Below are experts of layer 4 (counted from 0) of a mixture-of-experts language model. Rows are named router (the router's row for the expert), gate (a neuron's input weights, with its number), up (a neuron's input weights, with its number) and show model dimensions 128-255. Each number is 128 + 32 x the weight over its row's rms, rounded and kept within 0 to 255. Numbers have three digits each.
After each expert's rows: "mostly gets" lists some tokens that are sent to it at least half of the time. This comes from a sample of Wikipedia text that the model never trained on.

# expert 53
router:173111146058213143087101112060076111139141133138169109170142170110094126130102049155178079139120085132090151141099138118118110091113056173160156119112115139146131171089105154187046095181099154118134092138170086129114135145151165107142156094156125121138069119106143142171097129173103164084130119101122133122137143172101147123089140115175158154115097140076092138082117126129116077203144
gate0:130133147123127111088140171164136148042125095126093117141076168114197078160206180151122107119140115169113139102108138117110175121161113147136100086182153122119160103146127131132112138117113121134170101100099105065089135200091120149132125211122144103117149140136162118137117176098102152147175104132107125156148067164133188154072102134098158115095152112189115165146105092181106188111141
up0:102139131102106108093131090151131114120078128102080121146076082117151075184128104102098161096138090142073148130118165131181179132121097106079119085175111166108080069100112152159085152137090126118117137084087112134090158180120155147090119164118140075132143137129139065150113133100055150166166102109148162129156141124117131163067065127077224101155113143180104144228115127168095133189076
mostly gets: " De", " Sch", " Sk", "an", " Kar", " McC"

# expert 9
router:096137097080153123110081105156076175151121163127101144119110175164092125160117157174171183111130086105134122145158175100105063091130167143111141109143175121109159125118065150182107126129092093130184145159020112196110179211088133092150177145125156162144137109079116130138164080177080146124135106070096102112120158137152153102168115083096157143149112146127227065164134102088138127121113
gate0:163135136125153123108101161103043144120112107124168102149141119135183153172129120137133088128134114105160107180082122084148102138115112156123121111087162111157136156157118110184050126130146112163132100116165145062089109161159173118134143122173152164168164136152151085156110157145178204194149144108127121114130114076150150098131119165140162194130116162139101142116079111143137119126124
up0:159100140170136115153119165100113129131106105066149084140113067132153130112166098103148094088147116068106150138090090097128179106099159108088188079140131130163120139147111096130079111071124063134159108073101107112119118154182130111138097139145185121124166156136102192119120150132090156161124160104109096137119150133125097145105171124091176196082097108121076094166110083183145131174158
mostly gets: " area", " established", " areas", " body", " use", " village"

# expert 57
router:137152127129189066105102080085096113158138118138118099198173141133087141153053098138147096113118164108110150129171137123084099117102107123188149137068169133125123152121144114143140108097114129164163102152202148117141075047162162087115174149157104097128163096080118133113139081131147193108122131108185103095114119174126132150122113071126142102162099170120083185034093162162108115174157
gate0:094184096126148061138155143122079132092131192161105149107120132192175088164135135120102111117104108144165117094151114123085110142111143050153178105167155094118130157118130139096118154111170129110118117178107154086174147135143089104137115148133108138146137148084175150124109169105071082161135168133108137162134172082188103080164124133090146131190086130149114174056152174101142126135113
up0:142116142101106131131109140093125076115112124103147140081133162145189130148186138080136177081138100137132115127145100124163070133136161106120123144076157140132148137086137180099105086147189104149122103111123165034150152147148141139117138149146100164144156148086186113162120115101131096173145137139155159167080166099162111108153135126116108091144071180125091109077149124101112118095175
mostly gets: " De", " Ko", " Kar", " Ta", " Ro", " even"

# expert 10
router:135046158113172139102160103056090174162117110061111095119104131148089160091162095104140163113134046088087165120096166132152159116082129174135104174151093132098099161127138162222027101123048152085151188130174112090105125107145176115132185107144062107155166120115117138150121162136122158142128078127134118187143160140138145128094125168133138164132162130139179087143107134089100124131128
gate0:128103123165138115130135126139118134083060140130119111161113105112104130136158109118115177109056160118145103149114102081110152159061136189117148113112081167158085233166124169124117113091156139173088186136097168090107106168109176141166157094156115178139131096171121140148175142133115066179106117182114121149129107173103164135133133116134079111142188104203185151134100090068111083159122
up0:122085119192105085121137110169101135081090165130136112117112134132100136101142129125088158132060168118171165131115095105141136169084121174138143106110071156153113207154161168125131138099181129152072176121080167075097124162118153129179152142170147193126128086162143140137158135154128112135117135179120147146129090166115190119157162123118132129162186106219184177150061089103098132150161
mostly gets: " three", " two", " every", " four", " During", " during"

# expert 31
router:107184116105180105141158076153151128184107163100202202090170118091159087091137117090117097100156145134124175158110176150102141111084119127077060117080106134073084141131123159204116126108183112132162084147117146198059163130102116166163085172138091122121196098162112058106129133157113154085146106102111091105093154172141134151162092147167160130166158136116130094143060087089129164153114
gate0:102134071142067125100159124160174157199076151119168132098192053079087118121073166150120128105146089168198107157121106145130139117101097116107109126088157192116106205143133106175130125141147120164128126216088120168104150118159085102081116152170142115095173176134117080051118146107142158176122093158123099127088152142106145213182127161153081142158097119105155176146133074117139148159157
up0:183114152132130087164143128172182161135128148116055077111123117137176129133133112067143099095126210154088088139173113171141036151113141161154092139089093063095181123139126122150124109117063134089112135140096148133126130154129118136149244125165155122109106097135115094111213150143170122103154168143164145068149110156157084062202151156132176140120126169096129109086139101132110146111116
mostly gets: "\",", ",", "),", " took", " being", " been"

# expert 39
router:093121155155062202130073117116198104082091120174151093126147162123138171141165123132099116112160180065095091095108142072101101136144123135101141216124095110151154138127119111081127114115127217146111159123134100169127127124142138142116165110124087111090107118100120160141093117140173125114146143167097078093070110140179155147135121173164098070121135072087079198123103181106123104196099
gate0:174148149123157105181102138102074167105153143148130134096119103126093124112081157140101129120149107118128059192155152185141047152166106057146102157072066133125113147121042128164146134057103102103137138099228088171142140142055087142102148144127099133139159158184140124095153076155083139173141135099141129087116137121106118146096122150156117132138169154061127124102103102202117175148142
up0:072148204192106157169101116093164099136135124076200183108132122165100138127166146170155095146096104152153089114163086158136106128122079184161145114103130142146122080136092133154140148077066105178137180172174122134149135094123143143082074140144164132104117101144187141046184148109139146150103158061120146106080139118181126115062086122129100118171149113078084113102148117155109107114152
mostly gets: " at", " from", " the", " At", "″", "The"

# expert 12
router:163127113166176072124145126071119133173148138128103109148096102121097151138115160110145087129135138182093186124088106155133171141132118150159131178138117111114139135115148151061130089152116072129169118124110152164163160055134168105146133130152125068141145129161108105195125100156120113121131143136149127084095146153103174116122094142109115130171150121134175145132087042147112155182132
gate0:089108162150081108122070148153082143120114137138116172082139097109147176188093098134171094180156113166159167122153109106132115171100086173155169113070135156092118100165101105074176116128097129129122094110034143114157136194074116134171152153100159135189171138086121054067108118114087114147163116117134103197149143126141161124164116098183133137130106110159114123105160130188111128145139
up0:141140110092161153143135147157140132123151143147105121131111171166113148140142148141108139098135148175096091153106096144124159155143142119103071191185122091138135176136194165141085125136182109129159150137173112124131126104160122149110128156193096095092112145146157183189115100146185181093097168152147182125094098105154095150139077189096125102116093151135081145135077139136171073189146
mostly gets: " -", "ly", " three", " every", "ally", " two"

# expert 7
router:115110132130137125116158185125084157070070142154146168123121163119156155168184148150148098097120101077139179157099100105150127117160084154127138085117130111181135151153168139139156124147177157100144122125111138114135188157163131198163080143109106096125098110115150111105163121194059117097126116146190101119058159143107125109074117155105183097133040134105144154111151184134116144088131
gate0:143168137175113181134095090095137063158164192098111188134131147110133088145080146151150108146109158081157102140154075150163127173171132084148099199143096087084143122153050125116170185116116091045139083144118139144117142117083108152168119120102134190134168107117175076156106132079137154098123096090093122080100139071146157113141148114129184096121099171153098118145150068110147135113159
up0:148151163095139135082080137116151144128119122152130178123162196151123170157195072101055091133149147118122187137087130103132150149086157098127096146082143184187157128118111094103130140093125130071144103145098163106126086163117059145166107148121159057137180111101059151054140101081113159170152092140123074154116119119166130151113054133098121163085070174155124122138155124174147112140123
mostly gets: " known", "In", " into", " named", " built", " released"

# expert 28
router:082101113138146106134142116128172138108126127180142070155141117160086107208171131123177160129136132134128169168110124073138104165133107118168163114135133136154157131144108082076178118111173085179091108176119103179102107106161090081112169158113211170105109180152124143111166124111136102095153113129153126161137132161051156050164097187108178151128035145120079124116092127084093143211090
gate0:124181073111114128109132108152152102213100166062146091093167091177117097103157139148113169126140118112143189181085142112141217120118094112143082136087156139123141072107098101137127161093174108105132152174087131187148107138119077091107109190141121165104167068119115057064128173156069163140072160151102156167086119174132141118106147132060138122093119150163151074162161127070161151126103
up0:136096139126152111151090170128144144052181098161168176130064146085145159164127092107153079162113124109095101074143133141128045119125153149112134127160115118120120197108192125132172081164081149155128113117181130091133145103144217125165171095128137103150082179131113186174126082074182112110171108109136127107164150072089109149165104115179120133144145126112099179105113144173109137146148
mostly gets: "0", " would", " has", "1", " newly", " football"

# expert 14
router:095173139146125140152086182115198078150153114148126101168155044103131184146154146114105158092152155137114129111136082093100137160133117146157103217089108086107108093101133118120124075166167076139143157101125132096123139168102128170111061071123088096094114131149118143106103186112080084109128173122094114187134129155117085134139149077124143140116127182140167094180090081147128167094135
gate0:169154151090110150133159152142098152059100066186102142129099097149050151095134159068107100125139090170150116104116141157104166090110183113093087125126071125114107147157124178152133100102088111090081166136119127228181155139084205101197122149134131090116131114129142108122116096123097058109089172128163123167156137058113107149099168101113134136152114109182170103100110134104143157192146
up0:132176137154039101174104127121212141139112110102123131133140143102128117122127138135105138077145126123117119119106166144122124136154121078093142120132151134123131143199126075080063113105187122156170114155181152150183160055168187126022115082142117161176154098129111064130079137172121119106141111131124161093139141151170086148127147112083106143130195102101104126157165095100119155084121
mostly gets: "-", "|", " -", " •", " ·", ";"

# expert 50
router:148168108055125159144142102100137127186129051130137056159155143116109102161070069075186125134108059105104102108073125100110092146112114138132172130117121128145185153075144123126105126106096134121119105170140161149088080127164135120134078116152141139107126102108066151059123092056091140160120079142130120161164139158103164103149134133168111132159086193093100129129135183137129147149153
gate0:080152099126093078138205151148137122105151134146120118108145059203092143135079071082123096122141113122130076123177163177138110132154154139089080067130166124169181117164141145162120094174085159118099100120129138159079131142153129114155091114111098137138121149139147146044159110083136140119146133177135157074150158106092132104128176120151156101102142160163196108162117031155132091095183
up0:135093076160218182089204151168093192131121161134058109158113137139067195103146157073143130121119173112128085116153115125178151107121132128191178090166110158135122118109149184165149099159109092139143095111173143161105095111077169154109136146195074137132137134211134080107118155133104159132140127151084096087154104201138164153151128140146139090114158119191143170102156074111150130173105
mostly gets: " De", " Sch", " Le", " Dr", " Sk", " Ad"

# expert 26
router:104140119147171065108134116128146182170139166118070158140130160116130094102183081160070096135143093171089100120135150145119145144221110153161098145150120123096112074122127115123131091144102158076121135195187094085147127145084132161146119119095167151140126096121113111180093030114114111121133104171149126133146114110175116091068169069161090172123163130134153106175117092168135094067175
gate3:060101107076143180101138147169126118159114148104072221093106129145178215123155121149141151140132057115102077116088091123128105087115131116203143113072158097157154091081116078130116125177204130129091122151153121129066114165141120137088081150118121174125132131127175116110079132146145155138115119148082128098123111102133128136139088121170087106131149058177159091126162169111141092165144
up3:081133091109149187125159138112109109103182079147105201106091116167158204140137086200151205119110042171098139160095149125126123097117117157182165167082136074197111126097118125119159144141121132145061097178136043072110060131144112105132082143156074122170096125143142163139101144124136119089126115135106086125134121100150163171128099071127042154168137156144108114103169126070152095134228
mostly gets: "0", "1", " will", "”", "ə", "2"

# expert 6
router:116099128084109108112112138097071154063067208096167115096137155138130141128186088079198111088187125121124095138072138161126088161196100143121108085170150119177116115113060111185091111115169168143141141168086137153075145125143128131158094150164165159126136100103136185124178157169181163095150122129174100172088115139117125204105099159149193111118131098106177095149138096120116171103138
gate0:143148078173078146168167142135039157125036121159120114164134117142063099105137146179147118139099112133074179091100198144144125152135136145122085158112136136133128054062084201119091088154139109118115109146074091095118075124117121157134098139134149141177141186101127129152111143153105085120132125139120115149106138101133059154145134140059134130101117134076123125145167112116137147079116
up0:167137039160142154097095141149073130137028118145139101102088126181078131114130100158197112145160181141088131106090159146140132160147122136168066145077130120133113077090104151122104076194166099142061091102061110117113082131107151195120121147152154162172128183087154139102112109148138124142138103151218126124101135133133093165177169124075079128112060186098142134174114120070114125137122
mostly gets: " in", " In", "In", " during", " into", " within"

# expert 21
router:141080090118171114125087082101134077196185116143106136132190115062153086137138086121147138124130118148085165140114073111079120161113116147166192164076145129131158105060146143105190127123132094142142153097110135105142094092181209115141127104124109106134112079141130179155131093045164158094126122140174122102117121135121172184216117035119094118144151153088151114062155167107123115160186
gate0:163189180151158112126107086122133095051062087099140079116099123131076186159153092123147082128140104134097153183175141180109111139135163138141104130083132120121132077159084134103126146117144114139167106123129107132113083085117140104156173094105138116102158186125126129097106165125134138106119144136155122121132119147196171074134062149149142107065146207146156150087060148126057118141085
up0:130107078142074155146118215157125151185150194113169167137180131130146064101146120149112159081109144138116108114107090112162139083125141117110134136150137124116080164106176110088106152140126181133090130130153117118181157125111100162135113184166165123118130074178107159141125101151161116140174101081103122166112166106097081196132165136130132148142092054122095116110153119135203151142137
mostly gets: "ы", "ə", " Open", "})", " College", " football"

# expert 23
router:118157081061122137114137108112119143195127094051172083130116137113174050118138136097139127111135159147082137101047123137148209112123086123101088151147102091130163134076135171212065134099107141121198089167152101163064110142128142104136110166166118135112119098096131086107099085140137156124161115074178132095144141142111146154145114168125190156175121139123178162121100150099114145168144
gate0:152123140135147102114122155095086123149107175091133169187123119214126146068118104154129153117104160121156170150094133157115137173093124146175149052084122147075117085221158123122066161131163139096184104060114181131175143174123204102120181087118093170106086116061127135125101102149094143154112088132127166198136141080110124085149120131126092163087120124161142204134122072215110106101129
up0:114143144128093168127178119173176101099072082155153136084118080087090097138170160138130105110134100064074188085176148166140149104133138162159141159181176157134155099116132130118160153159072077110094179200124133128157076130126079143156120196115153020179127110111118159120171159050120093089119082090207110150147157158120187109122137115151158064128117107111171120078181149104157131145132
mostly gets: " be", " been", " had", " being", " have", " became"

# expert 13
router:156132078002178087108126113110102191182157119127146131095124115186143061052135109065183111156107149116123102120166137121129207130142174154082104158156168129176120109093098165201112147125155152144162138152147134138100150147126191125133158195160103118158147101096113094135070137171067162139124072073099135165152134121164090087146096093133150096155164139103194087138109153087153153125116
gate0:147144099143069102155077121154188169121068150118139109112154128108148108106153148061191126174141144149104119106101050070134173169130138112154095133161085138083132132184120123123172095156140137099138111157149142143120166151133099113044061137077161079142122112080109099112080144157106171123198116099059097129218130085122213136125082087129142135106099146110145116064172106110119121146153
up0:106128147100217160089157134102101084158184155089106143168080154160108173119107119184081123082137104104139129150178218169158076076132147148085162126099141136121137117117146123100053149134117102140118107118094108140144124143097114118203192127205106219118122130142113126144146150097166121137050168160172153117068115179109063160157154155121119147190129117189129153154099148163138161103116
mostly gets: "-", " work", " referred", "ely", " body", " new"